Weights of a small mixture-of-experts language model, trained from scratch on English Wikipedia.
Experts: 24 experts in each of 8 layers, 416 squared ReLU neurons an expert, 2 picks a token, a shared expert of 384 neurons.
Below are experts of layer 3 (counted from 0) of a mixture-of-experts language model. Rows are named router (the router's row for the expert), down (a neuron's output weights, with its number) and show model dimensions 224-447. Each number is 128 + 32 x the weight over its row's rms, rounded and kept within 0 to 255. Numbers have three digits each.
Before each expert's rows: a language model's description of what the expert responds to. This comes from a sample of Wikipedia text that the model never trained on.

# expert 9
Event prepositions and verbs
router:184138132146125145129115079098133137147151139095117140123139091100153123118133067083151127103154154160128120109150161113111107082166094132122101151131205153102145140129095195136119125226144200091140097146124159170094101140082158109139107131134090154136121068109069168103102087123121085196051106141142165121149110171144146123104133097096116159193111153170144132144123162120157157133075129127119145118145095176144116170153100085087160150112164215098052147115138122161119183096181066076072147088105079119116150133103087159159093112064167138131119138135049106164116102124135103132176112107128188121137132105134142112107083115139145102137143159131156145142069192161115117077153
down15:085135196142113163086116159095123118142121133113094144128119125099175127160119118148153063134117148113065060173169129162139163151082191153101159118105122108134123107124153116093155173139160127144122174167120114101151114148077175113106064106122130140040127113106138130109106120071125073118160078153088098124117155094086144087118171130204110190171221073139097147119106078103078133151117128119185167106088103158139139184055161173110127145140082145097110156125126132169091106082131154166143090090116122136165154172131140144163112120156088142123141120156114104140156066141171114203154179140148178098140170197081127172177106133127132175126239104090136130086085135140114144135097
down16:083120152139094156114142079115152097095138183095107120135119098118097122120161097152139107117130111144134111164087114200104105163136132178152153118122170116153177097215100126151122060139140092113108179188090136140103105122098105139151125182085091144087176126088116145176129103156177125159081150161119155142175120147114137127147062192143121098106148141094076151202138129093157140100043151124132139159137105138059133144136157156096115053072160093071149114160168128177138085168139114170116154085132096144145111087139184153132141147135135133136132126079123169117146135127069190101156144078134094100077168124125127135143102174139171125107133118140164091113129142134133157132109
down17:104119174120054141136128087160149142158112120072141104158159125118091165140119106172094092155111172059094180188140136102119116070104046143107129107167156121126095098134087149078084148121191162178039092065105134075127102129147129097169128140126121124183086061112152141125100073095152089166157119057135154078187095155096113158105077146098165129144104108065162171157133124130135106134190143125174089092155142124139111172158162153163132089127116086137160088115136115162170140152144157115178184134164092120109097145099123121108108134126114112133163091165134146131142153107166120146070121088102123132157081091140213093133140128109145157109107135106109205099052136084171168131115
down18:157122132100118143106127126128119107154074130137132143128139158121134129192063161130110100114182202088075131188092147157129122141102143137127083157125115107104128140186130112167087129098132076088163108141130123068160147147102171157095168166220158160156085128110143126118112097096153175130162141065113062092145101147118167126041164141153203132092185161103166125119099107145161064119055217096114120096109144094118141149159159154129132129104141094083132127089070159135130139070138167127126149116184105148143158192124063098153119119073112102122176124124085140100084106189153160147078153106080128123168170187083070126054128140139160047132169176201157154140125147098146193100125
down19:143179093095141096135132163156143171099110157138133170105122088150147067118062100084083127076099150171109156055141186092135148155160098146129141134125102148105141117102145162092160153130159148074131118093156088106143158136122097115199151092179086118137124099092104146129160107148096149194070138079134142106126131177163119114132086132177119089157142144116153084169157148181097099120197137107114146147184110053133100149162088102121137108133101124130162153140150136146127130206147109171103145115149083112094135164136046170113113091099149121088114099128184146130108141135120082133170136199130112087156158100159097120118187153154126126070137148115141109167139121082106100069134
down20:170163124157109173112107114103150135111109050159105119118121095083148098147151129150121098138146106114135120151154109115100117092096144154125127134189096190123110130153116134119082129122118155090188164176158163126093152155161089151132167120128100120172103120156101168142155110172118101150122118187131128084160080150110124174146119140164096115102110160167135100088168166198163202104148152134160165157157142125182140117167060152068153101126095137089106169106091096069110123189089202195198171103141159122152126197149068154123027101117184127081095092085115145157083156124119154135094165106185099195138143131140185125154061094070091176163112146184184104147165112127164083158060
down21:160110119099194138144140125115136165133133110101107076103118130170117221074121115148138049146157118113123100105050114179083122164113121110104142158165112137078087171085162167117125177111180067121172140120144114138098128130131141152113115113121158183141110185166083148104129107133107145146114095171066099122116088101149158079141149145138126113131127128113118145125192145161130125099165087101152124133126123115164152238083129201126158188131130114162167160183130080096147105134093115132114171093144103117096102130146124123112148157104111085084134115138169125211097112106127153156123085142086147145107075165093133088169201156098074051107140180113106138141127148149145087131193
down22:161150123101051150126150172161141093152142111122116097110126100125104101152093119084127117132101116079064142074092135151089116104168181101145139194077161110093158167144121134163141156091085179138136161147110106136156075112118085123108113097122116134146116150138104091157157139128097108119077067129080179120088094095154111153066133119162093211135124040144090088119182204109127087089108158107174152201064178198198149113174137061066188172153135135089117161178138146158127093127168129139144173203155123096146138127167155160121143145106131075186088098117112140094134167129134166123109100128147144072136097163085138158173136176174116137147127131127085166150130145112163159122120
down23:127153122070124117090199106172095107148126197168137120129145086079164150103141032157134187136165142122134096112066133111107175141165149098126104165086130099131191144126103084079120127178119148162139137138130159078125118134124164174077116147090141125071117128135154096158113092130139159139163106110118143126116128123105076135127150108129093094131167112133100136128100089118130227098152114176150183163145134095070149120131114162117189130137194117155122154117133102112091133128085070157144145125192116058127123141116136134079145161116131069125100174171121161125143217133047132069105110154065103166114150130058086053190100160134142152225163129065114157111117111132068083133119
down24:057162136110111172161130113150148162139140161145124212126119183150141147130135180105145110169175122102125158151101174105105167118153147148133128112133070092106139132069141114114170149147154111149150092051145138137098126174157105108146122115187130126145158142096134105055124171113189091095170096162184130180173057134130150063134081148112211189130147190131104139149145134108152106141158113149090141096128131104110165073197106165156152137152152120094112112095120109066089111146128164131168143053146072115064144104144134213126113112112158164132104125053114163131135115141160137157156124124150096149204071081150153098119168116199098124159137115087118160141080116085127127097119
down25:136126109159182120139120130105149099121131159087153081177143109153153107129160131109141187153162138135252105179144174109074125136167165129091151075106138149110115217136141103204151131124107105143149132138102128145133135081134134105093137186122120129133105120214135191091138172103138151106124101121158141065154149164105145098120123130095097158151141196121083102132139151163072085103120149161134111058118061131091133140124144134130133124120135132118141114131109086201095150122113092096106099122177165144102041153127133148128115127122144172122080082114133153147125151130136121151142117121148142131121126199147126135111107139167124086106122026184073151039178075137121142131138
down26:180117071126072130154159160140131131138114092152094146072188143146093104111137125121149145127162146097059105131153134108109130063151133104139104121112077119078122160113070085220113141126203175195126146114082120107177173161091105162106145123153159127113185139102185170128132138151136144170150148079114124183143131179065119154124112124112128146129092109166109131175078102137171127147102087050164207102080149125118131071222162143131154112146091116127153136175141120106091121135191155110163119094095123077163191128134143109103211082164127097115061135116113144060131133125125183173166124075121136145164085135155139151109144070091144171108138151175119075161117115160124109125146
down27:109175109152090108054150134115138171107164193132199123137213094118120133116054157135148135132150166095114159157100101091125087122097128160150120136122061119088167109111146180142123166119066158132105136108123202101131120144161116119145108050139159143190132177082164158106113158167095097084165059139133103115098143091075104131146147126135117120140153111087096100189136160117123123139122117148137144089083057154083174098110133126087118159153119123102105093064130171110155122079122164131115130073182186163136146171132144171105112102134119147103160100109183132130086188089113138102129058114119162147096125096113060155079071130125130137079125145092049046129105156172202124073106
down28:140111155138159071142114078169079108117114125141156123154183171104129195123084188075197146093149127161176156109154131117106092178134150114027143119117141099104130113129154127154125086089152158116149219122133125159083061158128142128125081077161106167130159091084158150044102163139088085115136122107143106136151140168160126170090113077156137139127139098153174109158080170154111152147192113150139110117142135141117123144131113110119131155095157114099083118114062075140197151161104155129161183131156106127147177125129112146140119193084153131116133088155164130136103092072171126116122134136119136142163195077148112165111082164119113156125163154100079121174120207095188183120070
down29:101068136099155084104110158143140165130137120088140187119116153165166173133158122127133132116129137083116189142121154129090158094057103102106130120120087150140130055167131130108058155118116135118140127074144188178096110131114052151166166136098151104101143107143177066144114140132158143193116112142135150100076142170134111153097131115139128109187146086149159176134132106166070115085099098168124103180076157111151127036102201125127112143180103127142125102155133163072160119197133140154140042138161126154187122158088133194122071173117145057175111155107146101098096114129091085147146079135141221116086152118133135151127249132160087194135202098069118089181079122101121115136195
down30:108159052096126120154181149104104190052102126154111153123084142189143082105148122113129106172128156084134083142118081178082106082153113155143097071140135109150135093143059139158111147136112152109092139120103092093092122194080116163138157147061151142105144077161109162154097098140178093128155139133158104099111114173102107104098120156140147129095110188127150157148119093136075080106080112082125147097091168143092160157147159136134171176148078166176169121144163146142109068176151138109071092117141175146124082127144100151150115154107167122095153145147128156097120116177113140139160101114159137097139074071152076123109186196132146165122202139084056168135146117123155099114162
down31:150159071170066221167150166094086121126135080117171139186081132113156186102146067095141133111113117147120190110120103167092143160102087128095133130178184131135096098108133111128106091113151115133122079089127181151236089111137150130182127143158153126107166157141133077179126079122103088132139096143194143159073159100129102071160161129112151156199135123172118159125133135155053170170114130117118150099134143140145133142131114132171146132128164127165158116129133106142154109172148176107087099109129200146093138123099115135111189129112160144121125189151071176156095142082139207143129101144143103098107113167113176117143102136123122129123159193099146097187158129105163081134172
down32:127156164125084111193129113086110068130180128152154177186149082056121074118188135085149111082134052174151149116162116096170150196105165078105136191131123161126109153103120184154205169108201115116167114147121083172083127101160122088142145121122089054118094173185151137083124135134067129128116114125100177142117111104169225127115143087171130127122095159141157139123106138118123151178136088200113133086145107129148175111200126126121136160105156146103099122112114129151082108119175078093081071115206115114135081108067139147114063082118107152102113132130113076094139147115089115140198132096114133098087135086193194105174082165092102112088137145134153146177168124163128156093116
down33:149084143075161138072146120146156124144159179053188105106132136118102135072093117114089031137090101099178098084115159128181085116049111051080090157159081078111127132164151147114140073123133150094153111115062127120151148115153093185109115103181107119129104101121135154145151136124181134145130079121111153152044081107150166136087147102135165156117086122124154141106100063144157176138111118191175107193167131098152144114067169138092120091147106100135110187138096150131127132118056118117085119075067080082154142100114121076160088123169151103157117192123108136126073123144145194149141117162153153136151221098117125088104094161128117121149131160163127156130172128086064109146165
down34:059109103119135114145139142126074186094136087135093133107108143075121135061141146189122134101142165125118138098077133138134120154131139087069097140192106168098116103188150103074137157158144199108090147168112162107143097155128155154120169144108092114133103115111093163150153135089122112126143061097072154123143100089142100109094131127057076094164093065115097107125178119116097048102099154128153121103118125168094174125103214134167135071096134083073143175122053152127140153129160193142131161125108091140090221156090168167145191124130016176109077187097114120125137205101217084135129138148178082146166132111114135122111222167103178125116159121106139107101157168147114136126127

# expert 8
Verbs and their complements
router:099076149143181098138110117159160143065150101142122093123129117152055127145140148099050137051138090148101113145145123140086161092100130115053154140095197124107104081103146099153082150068206185145137125132145133186106079090135134038148096112145124105114080141125111119093147164176094127119120114104098124155146140113180089084127194134101120165181150106062125085124114119117098193148125098156150110073136132176138125101100163078112123096133146102126198132138178125148081122158111144076167100066137135148071151128105138096103155110136147155091101102143128128145118131147156139146167139153126174178159130135135065107119152143090138136110154105157144183077141173147124084192119
down1:190100150135085096122115132164067157155150147117174105106178122131116122077119057164144143120100175144089088121164199098166134112081124099119097055148154132094039093129097169142118108151116172166131132128137112172181103102117131151098139090150121181188173158089124158155109145128088090076122125091156185132121133120151167131153097108139138066133143131105136154157105165161154150145128150151119138129127105121084179124120125182105157100138155100126140107198136096102026150150138146099109123116165135098175145120132131096145129102116108088085166151094127122065156139105111081094188162105143127095196092137174078104120157098079132107084191070047104183077176120156130132099134
down2:078175116163140139128124091150156203120109122181147073171087120076074089213085100125092097130083143135038115091169166108140164081124096127136103103156180104113093192176147086083139118147142107147125103135154225099129097139138130096061115134117191048169140113080129127129186119133190139074134114062118128157173119101132148075094170089148140114150088126180111094138141117137125161092156090123145154115134127150172164126143130146094111091111085155121139109099093081121128108081136195137159082088148126163166127134163082151159094092126121180164122097083120134166138132149157149096136102091155161074112100119121104152102113148173126187123135103157124134125142137190150168111125
down3:130115118102172159151139167054105183125129087136090123131193107145120040086085076112158151080111110164073147109132196121158083163129093133106092155203101150105141151191135116064145129112139129184176135059130058146061101087094107150075133129142120111165140106172123149132067104079123119176154177157157157116106129152134163093098155126094105148089113159125144164148118068101187086138199116128114116131098124097056172175107110148097159165104162159076165049086155114123147136166152046133126164131188120063110165110149123044097123169110131079153133180121141165155101108125084131059116112103122129132161117150091157159170133090120133125126136143113117139153111133153158114073153
down4:165106128078111132121091175093138166119108148130114139118158094093153172155145098136142136175100105133121154085152211153165174157147073115131123153126094122155131104108100112134106098087129110090149165138171138140100113106170173135171094131080082111122126148109108095138144119132152136127108088131157092133128146133162170175091147125085055157153114150127121133112106153105098131068166179172081135134138117146174106183117166148131180150135105156114128164127092090072135166051139072151146138169121107171151138175101138131154122090158125133124154061161172107079107104111241103148166117172142119206150056107074136166113144143118131118117051177065110090148034137123123114115160
down5:201132138101117124089170112119108072092084125141172112177127119150116121129124169170124176173110099137159095143078087149142100116124120114158171095095144183132128097088087093200060148054157056117135086085147148077154131144121043101134139093133088112138178097113048094167075213101087190102128079084140134121146142182163112077118124157125139097119162180083100093154105057124177087104183071062120119176129146147189113153203083109165155071107110089139193170080111083177127124177178122127108129160175160139077152137113154186139168128112172157110125150120097146122147139117116108103126134135090137159168099133158111149125149092173121090095146087144080208146074151154168166141131
down6:138069142111160111125093186135153144115093152160122179139160068125128214165182178173104148104167115129089111107185124154119092185155126173121114136101051092088129134138104103157165083164154072142077067182145135160107124094113170114075125089145175144157135108105141130221125156141123141127168165122152160132086100119157125104144137127165145127091173107144167144129099139160124141181140168136154146123117085103136110160127151132168135107160183121253074133058126122151088129163082155090068113137162148122136119140160108089157101102101137126117195113126128085140158104158150145174183130137127085151110121110139033159101147094122108070128134152110126178103144143155118130111116
down7:168170115117095175094132122104126074186170115144125116106151186186117163220077105062152116057121164097097171147187108157169098114130138115145146142135088133183116127145127208099129178173096169105145111128129161122136147102174178111067057096076163140144144078071130118078053083166131108136115131176148085147092106138173130110079098105135141153189117099134097117159077129147105043163116082141181119123124111110168126125164105088124112125112100148149152122146127083185127171115135191122187121149174118165129118119133106119107087167144125063234094078116091128174128150154159166152141152121149160146102124134144125135161135131182142137131123148147132165103068176086124105120171
down8:106108093124113128148133119129130097115149120127135116112144194158113108119091126120117114127124105070174132127149144102146124110157116088168154114144115155101170114129181167150111138072146138076169139150093101127153167132184132191184152181087151174123119079083112149109130128065073180136194099104105105134140153159119151154124145095117119135113173138096131115099165131164145110175139137099145133126087159130149187075190088054124105126158149129101140116177159123162087092193067168093144136132146104115156085093136194126159115123129080093158077075092106144122130152159138141086063067143124133106163069121121081133109111163098157120145095129172150153127087085119255127131137
down9:147129146124120123126143123183070176118135118156139173150117120135130199096159095177108157130138111139115103103096142116123117198133144128137120135138149147123126145163147210120124149110134091149195117072126109163097114103127162121091122162082128108126129150159161115173197127143118107163116116054095098129126036132123113151105170138120132109078133150145139059128066095152125143121123144119100117170080190172113111131170112152100127088152132135153117150127098177159157101145117087116118098150137152092142153175188107108163122099114083092115079110101064140094097083095153122142141117129117133113149142139102167094092127131207120092131136113101038107082154102114126176088108
down10:159097081105139137133099137095144133183090093124188102172131158141172143102082190140133121128134169153122124118166119142168117118121125142148058109114137092135138149147130107129124141141094105165156152134107106184143170130132106117117106109142166131127182062096116185125153141117073162126119111146151156139118098134088091143157150116136174156146095113110142110090151194159137111121150168083107167123119128084130133153255080112179163126141115160091154105101204075157176110101162168166143178144086086177169059171150123132118111081151108062165108082115103106104148095111169140168169117097142132079108112154119179191140126132091104078060060160155130135055132062159177171153150
down11:146173124118089122146159153148143105114118099145132096181137135096125150125117106104135127092108149102065127178108188133109106152100192184211131182175163148103113107179123106119127130124130109151144082108135173136129046092128068139106142129113090117145144147131148121159138100164098136091100115163120097144123201084086088145139157148132164159174107128090125088168209100177142160111165106133095158155135121103143191112128167067143210141162147137174106127134150171190137117116124171159094101132132099106151107117115083169122144097140130082099103172134163107127105171156114147180210057140112117135083149166136153129176104075070136105051149129179134162134111102135106097130165
down12:109163129166124103124142107141098157135094146135102117106082179164157098122166113118109118091102119141091088139121126117140124144158115168183082100164138179117184100204103129119116139095163094115103166095058120139114106129078154108140122093181114141126075107118140113158102106161174146089080171120164164026102129088135160153107078195111104145149134163077159131126096140139141187143097126110079154119109082182142107118144114051161133145140103113088121115149063177111069083117141116105135130116182062096169083164187135126117082093182120091140114125097121120098117100141058091107119168124116089083123086150105140058165113078110017113181121099124130130071130090136188117116155
down13:088077151133110115130127189146189132116052148179144113114121137146113114140198149146145172117138125095114139132097072118130111158092161146176137126180129081160127156126096190133147158116068102178087154071101067175164102162168136143101108115155076065142106129109193174124133080111135133098124091111181164144094068137177128130143129110130131090110132105084120079164102093126173097103115112168124174117153132145125189099128171129119157156169082156121110130161068064152102177127118107131133136121175124149129124178108132086188191135120190150124110191106121163170119175174125147138174074119116188170098112136160120145117189074182095135099113069144114149114173115153201104118178
down14:128110139105135090124073141119092048063176120112107142167138156092122129098135099140149190125114113133097103146108112113134180082182134096154115147201112145039130111157107119128114130127118122132096095128165127174158111179068101078149126103222076105078153184154166132085161122134110176233179079111118148125126122132181158115107149115169131097105128111124121138132134103134088117107084104141103131088220124097098179123100139097141138141136173050130143079109128168079077131101090110154071142195199128150187098135127113120120087144134112168156155142147082095144118107101080117068050117121130159136185118134164146107135100106133140169128146141159166169129124090154086098156134
down15:086118127110136086198141163069116107162116125116089121068132131165158153152108135165146120141105140107137146114119085156075099094176123114137187150153142145067100062130155128060138146110132032141092143139129152095110081147104117155054167164118181117162108138126106120131104119167138104140111132099150172098189149172119132069173129165109121140088096087104118091136104131071196127171118116118117138059103173117151150137125147074108158046124092109164104124170122177174164067120111112129168114173089112135080114078108135102189135185112174145132120201120101192091100122088162150150147114152078133096186055108111098122073178137129128085106140126100084170129129227134122056153112
down16:142095153113153072124101086160102174092186143113101145170122118138172064076129142078070128113077089158125084168080165142140145148182085151121128122124118085146130153118123129109119055123141088100165155119150136108093130142197084119161177134109138130140099166167137120130136133134122154085115082163113119080084094110147154119117160144153096072118131144116098102122121123134117102109144126056107107146158096080059084140139147072148149147114127106180117049094094154139131065144178083163105076107119116097151117115129172100107107157130181145058143094104162133066057174088139180132129155180151116162099181149092083127101104144153155195111200146130105129126180139150165127162146
down17:130078167134115098123109119120094156157092147121143129142188159105122157129156176173100114190075146169167116140135067163120153157096158159160078128102100123165055123128159150067167134158078128102146176126158126115128144154155140083124148132130164128157113120115136158201145141149087145116111108115142124139090126163092132180109087162142148124079095087102083087113118150132147166155116106159134164166086140099150092113155110140123123109182077144103096152151145120131108097119109191176105137131171086158174111051157141066149109078123072127090148122162123116111132113084126118163136142119135137089141150180148176084086173116096075084084070105118067194084130123134135123121118
down18:185129154145155072160128159131118122141064145103105121126097168137139132159109146152113099128164148144135125105070156089139108092140094133119142115140094088155153087071135100157121162123123151112128148132151158123146123139119115116139177117161133143115105146116085134174202182058107137152105097096138152116159080097123148166159201096202142156144105132090196180092107127158113130177124129120151114102125107163126119112160120176088179144105126139089137183091145137119097131141152114123086067115148123062140158118105057140128092124082161137141135198115114177114131157099147139129107159157106072117096142075158093146108119164128102122130168099108102131122124222130194066097073
down19:145101149098106135143098158114115170141140151160170152103106131108125140135131159193160129141097111154134096100161094104165116157159120117179190135101151179097179132140144176144175154150162114138129129154134123142141128151182145149088201153071119148166128125153117143119113112147132100146147066138121107105104166070159083134149084107114096095052180116119171057177133133126144141127155072116140174161128151079107119129114167152065088091127165114148094157137167137132131144152159118135145149119094186106139070068113115184154095113132135113100114115127175100097095181186126083143101154130107105122165189137151157174084171096144176088124144126126150126104129127092127145090095
down20:048115118188102101155148078172123131142175107129094105128124161128082127133077137143138150126178154089120173129154170136098128117153140181103157083156186119140125144163165186156150088085143138101128172134097155111059105139124152152076116111180099103104167128049130087127128092115138119084103084109109126134195118133200168128084083142121123139118097107114189103130086149136083133170170128102135110104104101163220150104158096170129139087116168159077094125114115145172079092177069116143139113080126100129114118096103150154103204165150188185166092098136069130118200165145154113122125135127148124107140112117117118158163143103118174167132100168185088190186103148141127149109151

# expert 7
Biography role words
router:130115102136133124251135126180096143136169164114127173164061088148150135107144092053139137137193101097132093123092142087161154084128078095155139099118203146140121111149166101110167134167156131099136124132125096156165125103163133142143078085130127127135113122101103157090088111142168094141123116133150177080032102129119099167102095125149107186093135132151103174152088107154139129131132113142167119177067152128135090132159119148176109131149107147139118108117112110141099087159116171121053122138113123127106107140136127148173107117193114138193153165127103132141113089097149140101139096172118015145126121091099108085150141100110105061139178167108095179156116096134159140049130
down1:128125126098098108151114076108173137111140100125122093142173138138060158160126130145111175138157108157154121152102194165131090169173092130141185094068110160127133126075150128135115115176155146127150160146174134169180169153174080133144126097085108195126074081147177170115146148141105127098163117165116063103188099076116170082173168118107166171098138092092208128133080142114159164137128129168104096115147152148179100110106197118083149131128148099112116106108133146186148195094115166105136177131114059104185121151123129088090115137168165147109151122148182122185144125102159174165111142166132181115125115158144112128133101185128148167118169097088096102131159188122126100128119
down2:168093094108090145118139099088145180095109203131095136127138091146096173148138138111118111171162123116093151087121114140162105176091135152068113090105092078120141140150150100134094153130086067118152069072204127099165130188085129138148087140142162065121108118095111054155122112116112075110049125158134118100119092109084088107126099100175130120129145120141166097112084111183118154047116088162154133063137146127194127145107145128087097165138185143061127105154056059130092162160127127160137118122175127121123112175171122128100123083105110129095171137132171119103079140153137091113107124089136126173134079123195115084089134118158135154150159102073084161195140153162155149142127
down3:071086049123183106141136169148143091164108101132131121122151162113118174150164173120131120114151104100130118183070132161059125129102111183182102097110142125161098080140107130123124127129168125148152116126114095165093102095166146150156133124118106081114069152121117133123093082150131151137086098186130137086155123126134166125117147196153173033147154122123079153126140100146117100138112135137114170124068111093123130121079135155117160158072144143127140099151101095162100147181031110106172109084104099124055120112115136172172128146192123117097068152101128168157131127101127120096160128149072167175185089095134116127178140071141103096150116130138093121147087117150155108137091
down4:122122135172122111096119131157091130128175151101137150158025107199150073149127142108126107141134123125100126159103120124210106123154139137114151139102105117108116168081118116121121086128217161134113120160120151155173122075153083146119076133073151081135123080018078204201112142148122133095090137102209094095122102084103143205105092123160130140120102112129140148138155126091130146213087106138086107156118157172169133138140169195146143109151131122117098155122163112124143149107184192121119137121141112149159111131086135139122089111094178118103135119109117235167110167113087126131159143143124130153197028100154144109143122089118131098057095126079085111120162140129124142148164
down5:150102097177146121081189123153076138111078065094082129125126164105128114114128102122157129088102126134109142183117133059154158149114164102164099162100148147199142138128130132125116128067090123148035158153139132186125180110121169092163120143103085094168169130098145075166131113109153140132076146109163166182169064165138194114080129145144125160117159151115147110117114182108117169107150171131113114129106139121175137107143178126146176112133145121161121139123107230123103158105161137177185136109105203100140212167120130136141152122105150151053114125103094125122095186106128132153090078162124110156092136121145139150153134105118137120136128137118131091123187152166163098153132
down6:069162134119119135145120097171095121155117135142131190093163158100115125089135120151161096127114090134140159146108109112168094122166141094135135112128181150137160078089108110165089154156058170121128094180128113165102119156144106109102072162133199140076128103167139103099151070181129125182159147141125200126086151166137108160200082077060100043130146088112188130136118133112130134138143127155112118180161136099085177171132088146170064105108145088117104109128134160110136158079146115108151150115060147133170148111170163131070116077098130171179137166110134089157121208181078107118104163179119089146139117077149085166172067169113118043082139121117155149127101132107164092109139
down7:173169130162109127073119094147146168180143104162134142099125148125187137111098140075178112150090097066128059067115088127131109147188130166121121102127146197097144124141162144207114167131098092118131183125076106081151082144117128119153178124114096104102119131113103146137117156131122177071146179169129093130168073130141147126113208096197122131134132200189181185186111146111111094116120145110136162145143144084160157122183170130106107101105103103121125127133135138117095107138113175124130133039163103167101161154128131120142147087129155165124071171155158137145210169102154134170126150068111116133179149068156138125100160140104108114138162155108059162188115087126147095121094
down8:145088114110125077129139143129151131131116159142126126127139117082133081101098138122105147075127112161111169152204102121134077102132201073114123089072171144149113106140088141187132129185059172163091118126169117130106094170089134124120164151099115094153115120154155098138082089115120106123086163121150155174090124102156126077121142098155105134143150165080119089127139151094126135139138086074143102123118142181168141157150143141110134162112164152150124049091151139109170159138099097077159150141158110122107179116176155079192129107104055124121041077079134105130072104088113119124107144171096158062104158087118131079150111095146131106076099157140187117131113081096153191139138
down9:144155084126144095134140110120158104192124108115163112126175117121166147187141183129153141091096131136135128109091115118123101108062147118106118138099097134114139082235178124107141126149114121154142142132183149154112156116129166184101125082172113139147128089176066121092165139124190087170138118123122157094111141138147144195128142131158126150124133172180155118141096178136144134073102138126085093194140158109119175148105133152122149099177151132150125143143147070104061080121110139141076117096066155145173112095129106050131110114122127092134095118111126131174101127105181160092144138094102151112122209118122178113133154062156127172093125140100158122086169216112148127118116
down10:062166144098098157091090122148171101108154148093140096158125122141110169095102166141141151135091117121119104148104081086087098078071185103127167098190130143108096147065115120073086099113116062136090108081147106122054164146166143101137125128163144144145109063127046107172120175126128146153110103158109104079132126083131116153099067084184154113205136118154149109121124152135109097068140139121121119116100169118146145127092140172141135149209129152120100208100144101150089139142160111130069152135168135156163167186122078089069105095089155109149151111116089185132131161127127135156134100168136160134140105132072155074141139147081142108129108157105146141149152162130125115104124
down11:144178126121155113121116092129082054143060163134095147164141118090097178115172137140135104112175159122115163182157157086142162163146108169111119154142091132084122146114084155107145031131140150091120176148165135165110159086067137136180134109111104084092172089149126118156117160143044061151155115166130143101121110163128104102172203162109155153158152143179137111178101140089177112136108075123148125074162152119120148155071128084134111150155165110139080124108155130104163149111148106127141193155052122116101130165106165105044097124100123182084128122118125126104139087121105114185116100169154188196097154129103117153114092122121158138189142210121148098142126145152169178130120
down12:100158094083084093137150133187174194156151148130092116088143156091082161125146123141143145085104125182071185135155123077154166176116180157145088131118135135096124130150101170114091142140159138099094127156150206153171136087116107129163183162151125120133169153117161118129180134110126137066124146153124144181130163156171105123211110166096107120074149165088109184061164164081094129096105139114148087190232080107120088122143110090180192116120169107104126150129090175066103144091173111160126178075092133105138150132071084123133108138108124147154194145175168151118151129126154130181189107107097134089118162100163070199137058123129189152152130169114154151182144121124104112071115
down13:129150146097163132053090129116106161183104187160145172164164182147133142159146160054107147149137093115126108087047167166117134136167125124113119108155147138097157105120096134131160110082164159168141148136098132164119173158119107206126054128160117085104152140085117116085168128163137230162146181172131122096177116082167173088116204125082135204132135165141084141188121151070122122120155150090131081120147109110096074133142129108131061117141150157162152107117107102144158149098086137128065123075216181100136176087153105086096128080148116095125152109116138081211104136153113127101207078183117142148069130104181122081147123132110136068079108086137153152102123106113133083164143
down14:133146120142094129123121085138183098140086046222142131116118108162143159138117125128134119094078208119114121135132149127090209125146126138152151161159148136147118150157163138135143067137116255122141045098193070117140096117129153060131098095114170156147113067134117171142189131170060130174067081133122146104136202133139121078125179134111149079137114099113129085164065184107083139124149115127180183167121136115134130103134090191165148156141128170114100158097120094215175120146161180120122139104119063139111149120142158066109154100141193075133109119108147138091140122109186137116120137044076177119159142135154122108107130095109154166154154128127118110150149149126124122161132
down15:116148081123118108085129147102064107127143083142107170070152120092133139150142134145150081123103114157063144112053133123084178153157078167173089098167088053099130115114147120101128090140161179120105198150165124081117153113083129116153136176178156120154139114145096099089080117143049114073144097085161146126122120197125085132110115124218112157135126122160181130118165162118141189125104144061111090171100171080093168081162102062150162113124084116042102137127131170125126094065137072094117135202132142077126147095081080147098150154118112085118065108118141142117123185104174131177173130124168183104068189121116165140150150120094100110177090136113159085083149117147096075104146
down16:134180115136147125128118204181110194134127138150127206158123108129192119143136151148121061100138183105133151112138135126125148116120045137145128102133108081086092115071083166182115175144127134112125098076087118120046154105156068179140142076185121149173101148178090169102098119117136141136163159114075168166109114141122095125091157074091105094138128105137099092089136172136128161196168140154092102150088121095152153099197150092194127144110129077107103143039085063190117148141066105139077084168146124119037184131111152093158074121131116208117131182104149086142107140105115182114165132112114081119121145128107104120177140131152134145141148161096136150089194077114055093141182
down17:217096120092129180062096177116131110158128180103127161143138133145117156061134084141100123114098147162092140137140174106102153126091128091088121159115115129078137143108130136064107080122111146161100137155093141131126164173110149086102153125175105171153097135123136136122109139111104113149120060145193111186133127129132083100158148143118168115184096104127117101182134156153112099153101143157132119148131132117120132102114183128114104095123156148104160051110053103097086161102140109091170139144159089094070127182117075125143093150195165098108189129147183125161085143194114114124123175085128182151124137142204153080116151125121063109135146102090201130127146162135075093110083
down18:115109101079141152098124165137154083088131133158100137150167109091151147140143135149150154140109138148154088169019135112155110102188149125123155127143114162122193107083052101096175117114140210174106198150181153164117147129105201123120123107120158177109131117108143140127073097070171080103146123107140175126142105168127102118191153165161115087175057100094153111149107167109160134161135162190102122132122092150084217121151167184120145163162122146119166158152149098143117173085133122125159182114174170141161092158109138158185187091100148162101150105098136101111099114136118129141135110119133109137121095139090159161126110088153124131155107099080157104115126146124127136152107
down19:137117114095113150157151143102107143127082153162091085127123155149156140142129127130184140134161121109177142091125126107109077124124082176169131094124064181137125141162129073131142129080112104123131175083131086150088143138143102131157183112125092146165138177109162118115079119115102139089148117089143156178109148097123132167104104102110124153131131159116187176128159194159123148091132146128077144122148147090166089098115135106125060109117090166126154141130181166109056122116106072136140190160172167091145146080119160104110174166098116122086177138152170109068149108162152112178155077103145117158115122154137145111033151161139135157136100132086167104101153140108096120118083
down20:127103127123085110125107116128151138132132122111129197102097129139161125112139114146136134119137139135150088187137069050155059140143133119145101099144133128142146136116126104106087169072127174123154119153094121109182124120150118139144182108127149095126101165129164159128122126127136068091112160146155204148184126146123187131127155153145055110117089170122186143148193082062152139107157145131125097050104182156109123074161149146110139145079150079124178136130119142091120101134120088085178162235178137086156107113115140125128138106120091116138122167103137173154156194133112127132153176147152186150229083174100080115150159147103104147141121136103126088090155174156111182126127